Weights of a small mixture-of-experts language model, trained from scratch on English Wikipedia: vocabulary 8192.
Below are experts of layer 9 (counted from 0) of a mixture-of-experts language model. Rows are named router (the router's row for the expert), gate (a neuron's input weights, with its number), up (a neuron's input weights, with its number) and show model dimensions 0-127. Each number is 128 + 32 x the weight over its row's rms, rounded and kept within 0 to 255. Numbers have three digits each.
After each expert's rows: a language model's description of what the expert responds to. This comes from a sample of Wikipedia text that the model never trained on.

# expert 15
router:191091106064143067150135134114156136148167191104120127163102147142061093130127164079126190178114155134131083082136164152149101100163130126126178072115139125161106110167103167079124167173150174173090147089188132124134112208121148110220144132165133115116082128146108113122094115113144120162188143177059079105126138130101113141158144119100154118110126121081132099164163156082121129110122
gate0:120094167109148111145096185115097073091131107077132163148152106109045135092129116106161127175159162107134117135147154135116093080172082160109133061154151165090082096095088135115134089144127162160110154119149141155103089136141107101146160166142140095066115048147187078095133078140122145145153142189068107174123120120136138179102179178167103114116170144189106114139134158123194154110092
up0:107134173173076166096127095128171147129129091134120143090091149118191103106165136135137072060126102065167107036082160146140185135088109160146150184111140086160139186126127160177127210124145110149198134133095127118089169111129129161086129102128150140187134153148132139123127145117117156088101147111167129063130130169105120079102177107138127173148155170119143127116185139149128121193167
gate1:116096140128101143141128121082133155161180119184097134114051166154134130182075144097136152165181219122173122073115067111120112132139148129131162112124171162160194106156105137107090204143162094114148150177104168153082121147125137082147158127089126063158064141147137126132143130134066077113160182164087069088144139156126133127138121160103177097123132061130122135131119160082147132126125
up1:170104097169046088091117080145129063076120126113105130089094146104129093113126126141112088114133154155144155157171107065175095150143108093137104112151130100091124135103139176185155110133113159093105122142098107134162132100161161116120079132138156115101102120143135164069116144123149204170120054155128171036095162093062165133100115098159129063132110131154105113194117167074150112140154
gate2:133087142066140143105143128140105084135143130195135128104100137089147101128143156113153164142086192136088111122096112113137186097163158118121131122112124108162104088136181092093118159132159123100131070140159101133187081141178162122166132152156137124095102127145140141170180118170097153026127115165102152126116196118154147142075174109083080177164176055111169104060126072086128107118147
up2:146159126132152150163130124105091137181200125135127098161130184120060119101111107126143135149098194084102117081108148098147102144135139185076118129097126073169150111111194098098150103147160161132097153076104171145128135073155150128176123140121175146141162067224154130177106087118084105161147121166172163172159112156128117112173180194122112103101167126171135122096147181128140139090144
gate3:152088125119111161104098173076084098123149106129131178072111119091102119131142072091099125149137087166167162083113175092162104098112173158149114099088111179145171135164131127099142100122188165151080191100082202147102126146112175151139172137130179150113200178155125091058118079128140138138144140127164102108140172080116113142137126127182100148167173152111103098146167091122068160109093
up3:059145153120182116109102130137097144120149157162166115155149116170123128139094141153089091102118190102123119124074144075170146169100111114107100171128145128188118111149087084166082084129212162138045154126069090117160130219157121085079127179153147116128072154115120098147216129185128149135162104114116122100123131144091152128147112135068117116083102138145127124175139112109174128145111
gate4:142139128116093145172157133167164111111125084114135126111091157172120159115110164142114152132155163124044113140115152097092140045095111190097163120148163104151117118131117169104220115099104104134085074113174088087120105131125081135140134144083199144152128215132172122144121181073140133135143146104044133116178127138091142167087147115169104174102145131120117116041145110139158121153149
up4:151143103109075134122142150126153158106085051102135097109151150189100170118094108118142107116102181099118114094174110116100092102132119167130178125144096152100046104141150182130156185149125134079150132121106168071149124119143184080163107105177134134173114153110219152129115140081125109066147110118103122158161202094090141169122177108085108105124101083089112091065116168156129120116158
gate5:124115126059160088193094149171171131103120145122124096122150127147088084140150190130209104165172179176169122162122145102186120118104140100086161054137147088124109122131075128096154119136079147116085117127102108118200109127166098158165128120089149128162146135131174100174155139086158125126152125080109162085166059140135110168125151176159072108084160114111139142145095143061142161170132
up5:169142081104138152115104129096120128079218096095092129128120170152118079177118170140126190191122131156140104160163086132121129103152102125128143022161142134117113138115105085147133152167088146137159064064140128174183106115161104122192112085157086062105117121169119136150155137097102160113114167153121170080116092144131119145145132075147112149142071073107117148147190122072148125133111
Description: Word-internal pieces of ordinary English words, often before suffixes like ation or ing, such as crit-er-ia, pne-um-onia, disa-bil-ities.

# expert 11
router:124099094096147176114207104103172129080149139081122156168039107148092125135095154116140172145124164151111101090152119147138139166126146142213153046070125104155173117130139139131109124163220092159116101129125115094148161144091163104111149172180081100120115114103109132135129144121120106124138122146089064153112092118044127143133101149115120113119147175091140110148134134125036121093076
gate0:111159123113163155071191097110161141127195149057157139079091112130076174145076161063150092170203114081188146125172077122168144164071115083133135126122124103169138116153107116098099114123166151118065074128102118091134090183116182136110137109134142162075140138148102082150174135140120133130145097101069088112117120115112125164142096173118127143138179156200153141125117116148115169101136
up0:158162156112106118134078181154070111161157131133115128100162150076142091104112099156080177149146111118133146091151116187115148099173140153083117080158163115121180141186067118143214130095084121147191200153172108129132174116140135132075161101126166132145163080111107114127154131102123123121080178041140114166136161134141129090093146080139138164148120108144083092160135144126199144112171
gate1:155142109068128223138122128129134136118122197056109142149169081134133147122130142124167162142103157139125141108105152136153143102108114131133161067110090140113138140119207175138136188154202134169099157109151094172086150080109097169177170089094069128118169130097109147144160218074160114083200167115111139151121128126094052121140150111107129107122124121143147105165099105139115097111096
up1:076141098125103133128094121128106128099081134104135102094117143097164181130098109084116087104088117126083137098114177040186114047126103122130081119133158165188110092129042127114145032133107110129182124146099119084110140188130133115116095155077135127105130124107093128070088073099122144100156142184111136119150158148128126102110119150198177107127131135173118171131083132195159101130134
gate2:035105131114109178150121136162164100132125125112140076200094101160089100148098197117118126092169144151192162088133113118106113090086143138165152077119170125168122115155107121122127063079120049094073103142120133114132137111152137147108173157137138099095082134138128095133177113174070120174095142092134128115120129160077077110095126130129139186151117129106072082082171156111097067124168
up2:101172204196150166145097115142105111144104115131113058112157135077164105070143133095152169177131178091085185187138154139140169089174136132202135105115088124151127083099121128154139165142097119142135094151133163146174103136087101080105139172130117084112187065155120159096120113136186132133115102129189125139143132144141161097088184147109182085141098133074128130157068114131143086129103
gate3:111143116090189168098168150118128179136110070182052125112063079111091128080153149134112131163107125066208130133100187133096152106153119145142121046089104163140147108153086150140154159134139113151203184111144139161109146165127199098123172105103121124133115093142123137152173141169074145100155139098173116097149113159145185120155140123146161194102107160146144097099137131147176139156113
up3:111126109163120096169110186156185171176095122126179095132138102104115147114180111180174097075095127144152096118189083136130152082148082102142142138140129111155110115157109085201116110149122108155111080125121083145107120197158141128079144131106133106096148167159131087097142155094171052097083076138137120134128109152082179168161160157123160159107172132111116032070136161107086100125129
gate4:155117121128114157145139147067111089102092120074179146120093137162122095186117123126073188107166183151081121134163120144203109172142178113158214112162140125145139133115087103171102147128179104107119089181150098099113105109131170135149124101169083128080108116091095181118153117141064165087102107158073145116091131080128112130146163084037124124115168143136165164103135180143128150122100
up4:097130141095090172111117085074147099166149146066125134100109126103125105178107132081127109143184127115058148165130129178180104090097132131134163102141067136080168085138112164184139168192114113128118146142144121082137119146182151075116073150157132144101125137034129115086065128074118117097170162086127167141147159077113126098139074132185114119126115139106093195125126119134157142063143
gate5:124044107145104140163163159114147070147128133128146142111123144106086110106151136111072155121061210132103121103142180153193130148120129156081148108064147173095148138119123127157109152135146104121067098164088079105091141148114105150142135074203077113105116122097065102161102121139085091092138169156102087134073129143137176159140111171096115148183174170105134114096159183163129180134155
up5:088123142148089105156088109112087144135100105141115152167136111113170132136108082046136114153117076124206111170106137102104100066151096143178130159172083149171150080092180127128116133087100148133176113117163141169135159126072073061162157156105211098151128143156112119048173134144129146191130087133112114122147169147160114130103168130118144135124173096111087131117170115108168127200154
Description: Stem pieces right after a prefix like re-, de-, ex-, such as re-com-mendation, re-pro-ductive, eli-min-ated, plus the digit 2 in years and table cells.

# expert 24
router:115122116135183106106104108119103184106141120122198121069098144217125131112101169108158079109136184133077087084105083151161141144152158099125149069124186078161139123122088155067150080148165095144133132142138129081110152193047174104146129129128117099092119097158158147211123139076150118139157138115130116171188084112091116096115141178139138098116134165103135128129169134133138197121131
gate0:114131085147143095038104108130152105154132116149137126161102098150146106100139178121106085121157103158135186138138086102127145159140162091139131115089095133095204088105149142069177158106138064099135102124084141068094124167111158144186167078139110151120125153154104155098161171108160156134170118149050147148163166064175053112151130167126086116180081088135129144140150091147077162140126
up0:117110144098136135135122104128176117118120120115116127107117069103152150122120133099173143125094122127137178085138110195109081142095131137137119079098130168135083108186097194166106056143086135126215093181110067084148104163143091135124111160104143136092127142110081146093143168117194160091105171134077144127085143128189174123105114118205111141074103111133103060177095133093096101086092
gate1:135099148166136169105116144105117126126126128090142119139069117170145161078092093149185067194146072096092089130124072099130120172100144128103135109084120105121090103133077105117134105074126153109126127124150088096135121156096169112093137145179085129133122148185134112137134113095175092190224149124105109089162103071132180160161110120117109046083132170078126092091157161141191146160148
up1:065144080181139113140147145097107156099126104135107153134181083110102109153155122154085160124113155169131091113130169158228124084169107131081124054150093169140125159154163197148119137154126112105161149116180141154106136122171101073133149146117174179119141096120192151063142110123115159048111145113165118092112153132126101118158130136085148178138118096116096123203105062160162133114098
gate2:137091186110097112122155114095086136106165107104127124151078149115099143076088132114157127135142164161126185102092079122152123118156134167154119116155193120105108143156180163181086170106126080157109120187148126098105171116134170129162148146124135122092089190094116110144151139063162137022105119138107062170118080100178109166121131197148166130166186129167108159109140082119096145172130
up2:094142145107066113153036141150104152166137127170105164163121109121104084154196150149131139076111141108131145097153155145117169107093096128133085147163066093141129058108148112182135111103105105181111131070185140147136110131109106104104092181153106139167115096171135161162121142121131139134101116093158136079164178168107107106134128127144133126209122037145058047150156102110141158126131
gate3:119135094141163079104128134072081141136201091106169127057198148183126111070120175131119093133149173089170159098081132107151153141073142086113167105145180117093136062166119095106076091117115152180087093124080094128116156154155146068108144154155096116097073112105102143180138096080168161100154181124143133151098098170083105147146135153100101122125106151092115102143177129148153116151125
up3:099175142155095143087124125131146066160043163178113164127123111145130098120064140133160102170150135142149146103098161129062144155116140155177162035151088137118149167102110118108164100113060140087182112125108159158160104096159108103149113209158135111145148149151120127086124105086144182200130127143122131154130120205159103068098140132188096102156145150154103088122112104104138136153175
gate4:091132168126149144113168131112166105096163172050116180170104138162129126085047154136116097127155145163116146122134154119189124150173180164162121123127099079140154105115169159129179093039152079107139130078165178099137099097102132142130165079147066132099095168197109143154108174144121112122102171133136099150159096142096126154186098159109128039144139137082149139103150114140126158102145
up4:150200087091130186167128147136156089127086122112121122137130148115114161146202095097087182158109110148126070124143121178120115104058153090076155134078141134088110154179114158117106150143092119102136079111083150103089100128159082116115191164112148185082150147083131137109156085182093137113172120103105120131122129149134152082125176129103121131118123054163115037116079138184173142105129
gate5:160119060142117134098145097123115159063130111130107097150101127152098127144131098108146060126174154126075130094071156180189164111134126116106151138102132180204146182124080145154127143239183078167147131113116110092088092141100141125157174099154092070164116122122150117161103061085093126134165118139117087098149095115132149130080137156087167157130126099110137132205127094120149110102100
up5:127177117145153140120136091108093139100137134193115131088031158121113152106094125154160047152134118153083118179092137086084119182104125074070116108101104118121129149145132114088144105186164149126093156109111147147178139146111127125128086121146066093186164155124162076150117120121073118194123192199080083155210112118120107116090144135162130124151147127114183150146154107121132118141077
Description: French and Romance particles such as de, Le, du, Di, and the word-initial prefix de- in decades, destruction, demonstration.

# expert 5
router:152113079135128145132161199131155154115180169099151123090107143147133130126082174061180164164102211141085130051117100114190133097145164119157147100134120115115134086177122109049107155147185111126115142096131089095106152155148140092154139158176145105072049142104089124139098144067134149137137106124081100100175160129079094087096108096124132139104174122094135092147146130128098161097083
gate0:102119136128124123096134111052153107121131133078107147117096175134174133169161107088094112181140207190154126117105081107202153114107162136141113075144177110204121072123120086067138132121142128177108118099077098100123105148103178106173145059138094158109107171112166145131125121124074162158136090154140151110094107119136106147126120155083182099158167131123108155104202160134169141191147
up0:122110136130044142108144154043147156132155134025100147127111136109124115089139193144120093065135168159109181156096082116150132124115110158121107108100161138154127099101179118088119100152138142093073128091101138095142133133132176110171101131178112124112133164071122126093097115116084109165091060121155075066192115108097163153181116071113161122148141154084181155113139135137094145158159
gate1:102170120177111129126107141104187115113178134136116098159100084112145124109118112119114135136118150130131126122056145153089080120079108105108094103109134109157121089105129131155196162162088129100073157136102094123099109090142157099122178146146121063105131100163107144098153171149126157098161106138174167114217190108118185056104137130225123172190107119117176094143131153130106093079192
up1:118136063157144151123083131121198080157171124154163171199129126114125101101106170124133116134144106123068147170097094130093098141163061077095118126205197088130114102090113136136124075127107069071118149170164092109171110110138141100106115087067116129143152134127174099068125143104113153142112115167102108141155070131103154065163132082164143112110156059104139091121123118069152115116136
gate2:105170147129132112104107163116157155098169103130103093151083120109105166130068072113124150154086188158151146078121165132186153094185177118086123088139183113167146127164173078142133202145166170169076141107163101150082120096149177075119102112093147110108122155153097110131101140188123105106086090169183096111127123048115120092134122129129175184165118130128087143091157147088097140092113
up2:132118099103120168086132173107143136095064147145101105051131153115083154195064168108136184134110187136154117053074130110174130088130224132066098174103131136189151090102108120112119106144128151068126097114124123167116126138115142113105143138109190132038113179097104145139101128176109133126150146147128112113069117132180136124133116123168134077128109130072119140120166112107135092080115
gate3:150114186152113088097087136128106150114120122145126159120158157131136132096188132107127184156086181151142189117082131100094132104125129090105128118185141084124129169110179156063094199106105115125073165105108093152161114109094205182188133141117141106158105128136138117173087163087163143122132094094118128130136138182109093178192051148126142126143145156121089092109143103047143195132113
up3:134165077160121140149119103092102165080118175120175105139129113154088085105136157124188052173115161116095115088143131151154158132151141141116167102100154129145111154157137110171148192182184122144158098191137177110139103138137108148113181112141144109079105123166139065126129117133074170100125116119163168084134074137131124154181182122118185123083067115124112185155176112126209089165168
gate4:124108123133116159167103178136172105144114155096172120121139169157123144106124145175208159091162162104087119100147137114173149133102157138081127085071093170110159093106109155070118141185134137084129085172101103144101116162131147131159081205123136161130097088096076153117106111078136090152187148156148088048102094103143080101133157043135140136141147081110135075108147077139180144113118
up4:119089121102189082194107081131111174135141144152169084138117075148149115086145118128101128116132118096062130164165115095128082117118163148104126159145071166093103100105226148176082120089141139143139227128142132143142155139145087100094116145100088069142135105110107196145139130143155113151164137120148138111196083109084080115111086138130162104114133074144092110143141117141187185171150
gate5:129140120144168104067154195123125092134110141151097151139086137184114172164171104170152118105158140156174188079104134080106121163094129103205168091161168156134134102129129104093067155111146127108095087096120093104150101095084161090146100178110116198086111114132164105123103145138178183188176147113184146175113123167135137126154092104126145200154134085097135114145066110159152130110109
up5:174173117131140151181070086131088139133135112140138126128096133111119137186093092148147148165090094130121141110155100146094090204174160183109106115101153091157122075156083219190124136152125130151148139091131102105160110100175145058094129179140154127140149204121137126121086138128112118143133124109086105135141089096072133089130186132131093049179128097126172098071187165142149129140106
Description: First pieces of words starting with classical prefixes or stems, often scientific or technical, such as co-, sub-, pro-, inter-, bio-, homo-, super-.

# expert 6
router:136051087084156116154146099117133064086167136102152100138054092119086152123134160124133173162134087108097141109138146144131072088157136106122131120082143116141190150173113155061146158177126201166091215130170102117155146233106145103173153125167089141130131123138133134162120142122134101163114129117102112087127101155083118148128120139110120118106133178079138121205195122100117121133100
gate0:161132143122170147178095134108095138112169124072119137113118116164130116108095104168136157170186129132196172105085112119093147111151194112119157124108176111163093162165112092071175089149102130127121164050078162063104138180097102104179141084145181110141117112121157102072124148142131112066162122086119157138114157102049107136115075087121119144128152138122151125164181156120042122138119
up0:147175115096162125133131163092130170095174125177144132166120137120148125162113199147083101157177151094140161156098145100127184142143094125117214123104110133142117123092139163141139115123150100127133131106125192147161145232074174084155136105158104178107121113155099054085147115114129105114132127094093093163120172071097156149181109139099090141118169128086172118153151114133107066049167
gate1:167114101162123112138150096140088111119157101081180084118106160118135150086132116097139127191122133124111065140120137182106105152215072123125129067098153114153130200161146153097152157152105066103129119122093107116048140126114111156227134121054156145102087137119129083163132126154101157139081153151148127176106089140130113156115103145096117182074105152126155130119198072104107119150088
up1:149087101088107107129077108163107040119174100067192086164116104149136139122132165101138118167119054195157146070126111117115110137150148105161103127172118111105107156169187163138164114151113098150132139149135161097121112174058162128184131135134172146104139088112164076192116124159121104111120079155135162143094116077151142151149080157143121115088079126049185154132127081102102116127144
gate2:131120140132135114098117112126141165144153151057161120132087105154035161112155191124104133161183120114161142101125144082100079100150165128095120205143127135082113123154079116132124154145204102144172153162135139124094111097185091122147086060132088159183114141106101127193108179091083125123118165095158174152131109147046079145157139135136082072102105114129079131142102150103110108110086
up2:098133106107184144103145143155153105114154166149081104183170114151183116109118092077151164098136085102103150162128151121132102139147062066164196110126112074138120105156126146089073148148063088113105047134085070136108123101099151088110105128129180118119096107162159143123151099120162127153130136136120159157123116147129155112127105139123204123110163191114231133108117159207176124109129
gate3:131117131133103163147099170103061068146213089148101067158138118130159181136090120118182146132147045178082121104068147140103092132120120081127096119168115157108195097138158114091150137196116181156136159129112125186149106164051128120117167108147095124044144153130121133156103112133081131125142096132110145159163135127112137129087147146100139146088165181110141161155156120079077124131088
up3:130146145087192149151122086129158151077131137132057181093140135094191088107147083143150140180086134141196147128139089117102134097124081134133116088120110115130090053128142153167164132091093031136122136128112140129161113114119117198150085224128129120108185097123113059118089128134123124142124107145109134096179156097139137129077147190133082143150121131105094114119144154099164186178122
gate4:133115181109149165102184132157138141177126126126060105140104125161145139151122147114114113140138118161178149194070162080128136095150116081081130069103147197115181096181157123100092141111109163120045177078112144111086109176139154110138132202119141105156114184111138136082134140082143097102122124168147126137047105113050117163132133147138096123139142133116160125181155073061133140134116
up4:091163110128083109189189156130092083177112103095089151162083116119150118153122096124092156141181041146182132130129087164107097115114139097162114187153154135126149119128157108116154095085173119133063088069165127102135141126147213097066116138133091199100123112114149135119121129172138093135154137120102145142145113104173089102088141147071149066139191128136104104132178134134117143057100
gate5:082118117048132160150159156140116151112205105136163150100129133121133134130129133076135129159129140106129149135133128184129097154166175093180049141156185129089138128152159109135165091094094150069114198134068068108162116138160165120185148125137091210140089121074168103082165128130178098104105139178082167097099143121144196115122139101128153155105155108112133149192135119127134180112124
up5:167090129154112173134097188133126149077118209149076089101183167144193169185119058149153097138186155102099131131143130118108126141143151153115139126136188104133130148102153155143095122126179119059141148154124118101051126157143086118128115132112125108101129196153127129106068161116177150161124138132148120201108126152166153155080122120145160137188136138146135057172187096164123151108080
Description: Short consonant-heavy pieces inside longer words, often before -ation or -ed, such as din in subordination, min, gr, tern.

# expert 23
router:175084111097159120090172116132186085087138115051137113137104121172092074113089127073090182106103146116096104106137075105149076113111171102148128103122138108136154115145105113116123129161141177152114130121129103019134196148080169066138179166139125125123113115145092143150144153072096074207175125153123071133153098133148120142110132187124124118126145153107122103147155082096113123073087
gate0:205072111062145126066082152116097117159181136164136126150110100132086160137158182098108157175114160048075131101165137123152145127128175189141105086187157119102106155120116139163142118140115152122102105127126191098149139147130150115068138175097174125101121174062142137129116151155045080115139180139106131136183117127104129079176145137183119151149111130108147133060138081128125136124089
up0:113198186149139118178061095140120124156102111105138158091139124168189129151095108126152122079114069145147113176086089129166128130141092103111147099127130093155138109122166120178141193097125096137169162083101140192167140158062125095187114069137176144173126118147140117067108132097155166162184099105153162178146165141137108107140101086125084167159130127094087111182167082136140082110153
gate1:098178115051065149176127130117145141144122115116197098118106115110165077173134104144116161158182136145134145124115083130140102117138207113137157135139137115134098116104104150085165099116097106181189103193180134137096082133137144091098112106165127161141080077126101110123136192101103126162142137127126129105099132140106111147113107143146123120126068076182041227128086125137166117195136
up1:110195072081102125121156134143086117083129090114141093124104107075128057092145150095104134179211099142150104121100098108146101133176186119158135118087135157110112150128169104180123098111079116149150132132092109144094115072155058111198073132125186105118117105074139135149131109103141114108183134118108151149163221117137112177121101136118120113095136108183111204117155082126100106137156
gate2:131088141205124117179156094082098178058136195087093103135137154138156084102137137083164097135099107134137171108120092164160111136105150160073188158159123117164085103097108144165076142111145156131184121170100131155144142148142165109188090165132171104131134165116187181117105128081092085076060109183112095128106171121183140103126098131109142133088119109144118113160161160107070159124126
up2:164197090090165079125108161167188125110156138061150160066100162125078168095106147175168150124152110151154080076175103152108140141155147171161128163143153158088140119140193137121135155116115116083162158147115166127184108165125067072085155092121127087118093118146113123163146070145122123124180166153116175163148187140125122141147148137088158124119160090105146045158107105123175138105162
gate3:137063108134138099160102196100140127124133112143092133122103160125160136098145158084112108140134157056085098205108161201114160152118162126067077115124130179119072143142187171099164104118128148107131107139145134119087129162074179098119122154091105137119109154155185197175105151115155175113172113134096156168079130113152133165108085132125120208096163148129090169153099163172153122080149
up3:064145142145113054108125162160173153090101130077158190139124124070098133045165197121084196157146080120179159117071119071109122093152120109148160128117152106122113153155130130116136161144144072115127125193173138119168103137147193100187105106144097092110138075122094108110116102116108144139140121102121132094139089142120081129138153070024146146149115133156157122141145146143129174161134
gate4:177123103139141136148116106084125140165108102127123112161131176171151108137097010138117099094100133130135151083108099138094100150161068126124121134092109159099150150088183116123104158141099138117097138060182042123157116129067196085173113127164139135172122172103128150103078119170119122128125151106050131190179164143079166141160132108089118078130133100073118159171126122125134170124149
up4:150144183171109129158161150134146125119114106098139120129118114124186153208132137136120122111134133103100134121149090109052132160158108155168106173121191146113117096098083106124168138140085102161086072103131144170126056158130084172148084127086137174060140144142139073068151107091183115110180097155160106106160185075101080142171157166110192070145125167151114085170132108105144128120124
gate5:158123119176096136104174095107140129153115177117149092101086160160166124057084148125139140134107132198159125129130138110085133141151168141124107122187130152127132127137177123096140153115143154125120047010142134139161133139088136151160143126138117112135173103191135163108104116107116084178166108120097151184128111054192194141081110121153162091118167163109082129069103107168107100124180
up5:154108148085166159111122147075147098159139125179111152090122101125112149119051124166090121125103084113190092075136102155108071186106120127136122113193142099119160109159167129119122151120114141084108120112103150156073055177126104094109161120164115099078171138136150144093095116199121171149157159184097176094079167074140161115113123174162125144119147131156119171090153139187093091100195
Description: Commas and conjunctions that open a new clause in running narrative, such as because, which, when, where, but, that, and verbs like found or featuring.

# expert 28
router:163054119158148093058177102167131098112105129056178133165080113182100125100079167109156074137157121165125074103130103096132124106143148104164143045156144139157143153119098070115132090158144134167141228097179060056098132175087144122146167112108130125071117116154094152118105139100121107110155125124125132134135105092110146139139133124138161091105158182105121114159170140104086123096108
gate0:130122164173112126121094168151066067150072137046144169087107121170074114112104165100152114167143183210171133074090095124176117090152175059160122101154142136157114116130115097110168068162108112177156162126135121123136082159119131191131106063135121093133134120101147169153137127110172138109174094114147150111165075147129097101193162122120158130120127112095115165142181162115131148149090
up0:153086062116095118162102149093166089173141156110137062107080120133092173155134109133117162131132092133116157121144109154136128162127127176086087161120156075103071059115155114087182069104073127147085058140119157060114111141161095136134155176142091027155104130075141157135143129133190174162130147092138155113147117163161143152123166067124159142088118108134103169095140131154125116133161
gate1:110069160117160127124074115149061102097042157026110156193093162150102128151128144129115112133149132168130202119182148137096115105130117123110112063113141119117101114119114071114102112121095107115173184147100119104102148094141207093150164105064136121096114123167066155188093151146149078136145118111117108163131102100121085109141154123136156136134138110095097131173162173079113184129107
up1:150154099122137109144171146074140096136111098115078069119143087127123154109111103146147137092141148039132077119136182065117164108065104126105167143099145139153113156176105150094137170186186144133154191086180159139137162134084033141124132108154085164128139160128127169108131096132140111098154148157137147131095127152201148193184144198144126121159119153106100154110110089137174164144101
gate2:150102124129180138168117162135128112078074134107120123151137189151111099180155171145124093141187151145073104122092094167122120083142146034124128058176154158120102188129125114129164095107103191135109165117137151147071125172136185122160124058154107113139126182163108128091107132108202107123097129100124086144163093087122153129137164140178104167157101126099158066108119105090115110069096
up2:170075197089159095122169082154112108119148127156110091162139123141104104154191190169108114156132150096103129138106147102134158130135103151095134157127124136088093128149134051118103149149074100129064153185202153123162117121182112131111112079112100107088142073129140150110193127103204153106137160079144112099159179121129177122112136118104132210209139124142134102124131112136135175064139
gate3:112143176139098144080160163155135087133155106116145147092169036161150068101126179123162102064109119157158120106078133156149093154138133110167075068160138142151179100157058125129096155174131138121075141157119101144132055125083157123104138102055206157056149099137102121091135129107145122138139200147112131065153120116087138133106143123143146181116140120151064092106122131118106130118132
up3:142113127142148156135058117150123111084117083096154156165152122115145143121162113149080121125168102119069140121089121120164091151067114117177101177073089188103173163105123140094074119151116135096109110116093147112098087079122174109141108149119163194082167138189172145069108091119110169170122123104098107044171113147120102194082132103086163137087130126099109162091146140155066146177123
gate4:086112126106160104125112120177169129111165149100099101083086126208084112150116101158085136132178211184131142148053120079165122134119140172164100110167140200161148101145087113061071111055120114086090139189119114121114121117117173169113116100059122149106115109111087063096087121090125112146135118178122145110105093084111144143159101136114104128079130155090117105136129163154091139109124
up4:164105109119093140103091089137150134129110120159117115142178164145102096079138083143133071106105120044156111154105087088084193178110101131148116146058092135136102068110130110141060038115143186143164113161089153153166122145139131144153139131119124143144136116188135131141151093167175115193075149120147094112165162172092112167150097157128097147158048100109084091138085093137136161109125
gate5:155148107193099090116083184085163100124088115112146109090112084145119132132131107151175084173174189138182156168144087100116149153149151156077139116107065100126151145136124142119183089114168120112096169105146121117145055173108192145083184152080099124127164091125149172147119092081115164150170152099130103150136115179150089164148152165128167049103146136076168108148190141131132142144124
up5:095189099094120055166123095062153132113119139108085092139179173106117156151165171078163122070135155107109104178082109147141105176109124096157161143131171119140111120139112126159079087167106093149113154182141137124145168132155108139177133137189103154137178081155112122124094104188115134094062159090107063141092147161157167101183093148144143180099105092127105087123069114103103176125129
Description: Syllable pieces such as re, le, cre, bre inside names and words, such as Herre, Rarely, Creek, plus home and whether.

# expert 56
router:136061129167156064135141138124146094084171134114126125144082151168050124096111119082107128168102131129106112116127138118078107159123180111114177112145124123156133126154069139103187143109167137136163170058113141146130157179121150097144111163185088132109117114146147113195133101121071079157172061136106112118219063110089110148096157150094112118122175118053125122189140142131115134098082
gate0:119073126159101154143119161103162159152119152141112079132142152101142178109125126099148127080125108145124056128090157053118105157199147097133133035108107150082111108134092115156081133100049113132151151089104107127092182151155192097158123103099121140181113116172085120131097118183092107126172080102127178137130090151166149095098134134131142153152160191078129106135089091190088091136156
up0:146094156181147083158097100105114121141109109098147097084084151142131139107141102124091143141020132095156130134120120107146120118137138119124119116093096158154150131093139060076197115094151113144145133142104142132051149075114154072084134083165076150064078152130111159097132148176114126151107140091144189165129130105148218112119159219097118170091118157145162162122129122183091123133133
gate1:067075120172138133132171142076091090136143171108112118115102076140130141055135125160090115174129127122145129137110185118122113140120133139141103144153167092171144111113108231206119165125129146163120169128136054153129134121185106089109079130118127143048144129148153104090122115081213086175118142181175158090119122116116109135149180151091103149106161141097083118105116157182134147084108
up1:099110123142108136119178124085183109088173183110092137159131129137136131106095178101093144101184141145118146163128176115143104150153146089103087059139120119201110088100115186171125145153127120103144187086071064146036153116182175123111097104135169157091116164206134166113130097149122076133098116123124149119148081112106057135114147100127126123132108121150121133094063063148100148115148
gate2:087129145121101127094197165182106086092109111097123098122107147114123096151103094133122091158149138113082100198160133118183150146133158119154102064115158134102094115140135175165156120090087118144134121094147167168100161166103111163067111174024117165117104143172113195188108052129121135158099138118126099140148100143087128129153047136124122102154175204135082161156134146137128129137159
up2:115081088142145123111143100178106110096196130144092120134106092149124114138107140145108150125128150168142096146077123144137150079119098185115094169135107150153093164121182132127171059067093117089114132106160062155185118102132146168084124138151133183060125141133159096132148132128133088130110113107142156167110105109050109148088154152096125184068137206114087145199084079106133068088104
gate3:082158093102158155059130116173174159157190092089152151149102147089129132115152157162064131096115118098116102158116149089139070164122127095111128107112122146088151095123118124126193044123180066120124093130152084088108146149117139128148094120164093092159105016158093163127113121110173058169172134108107163128119165115148183153136107103127126107163108085173139141127152080168135110113113
up3:141132111100141135138153147116079140086103142181110145129188054147094107162112109109144110168158141143137111179155082082152159086145123136194093118202163130111140161146103155095070180205132105139160125172097129098128126143082158119114040121151127131126122151146097126151105077168070152144142099184115162141096163111073097121115092093173119151185089127113093091184150092149140127081093
gate4:094117173067111173162119133189190221112143125106109176142119148133098119125127137096141115181091188147147142161161149101118131151118127135153168104144121084157137067145073159161124141107110100086126083076148192154103106111104146116184126117117065111099137101163120119107120044112092078143148123150147155142178115157098134180126123112147166142073142104092080128123120164188084096086077
up4:091128075160125110088143165147127126104107145120140143096112092076122094099114183125085059102093121075115105090145092109166117185107124161087158144089080146153137149133113058133102130158137150147129119143130073106056092101141155214151161146101109101156132135089087064179131141120139090160182114124075144129132081125148144089099091116175069157147087072152107066090097146112143123081149
gate5:100105168094180127083190070116105107141199138127101115063084148135124110090116108121113153129070155113120100128125169071127026105110113119113090093089125104202084138138131153153083132143135123079046122134103152133132163139166149164122119103088081118196088077128186111154144103125138166092117130106104169126128151135102130113105154097085126180164156168155106149127109159083105122186122
up5:107138115135100171104084179216153149114123169177118116120123098167139152178129120092100132135147112133104098170127070157071148184140081111114110139130125145108115114188150160045126094081106132143160166139128163106078121115109137049084145162113131154204121148148112157098146141214120177209130117112190140151132143171166107180168123114138142123121114142162125105114170139099114147094082
Description: Middle and final pieces of personal and place names, often Spanish, Portuguese or Slavic, like -ón, -son, -ić, Paul(o), Albert(a).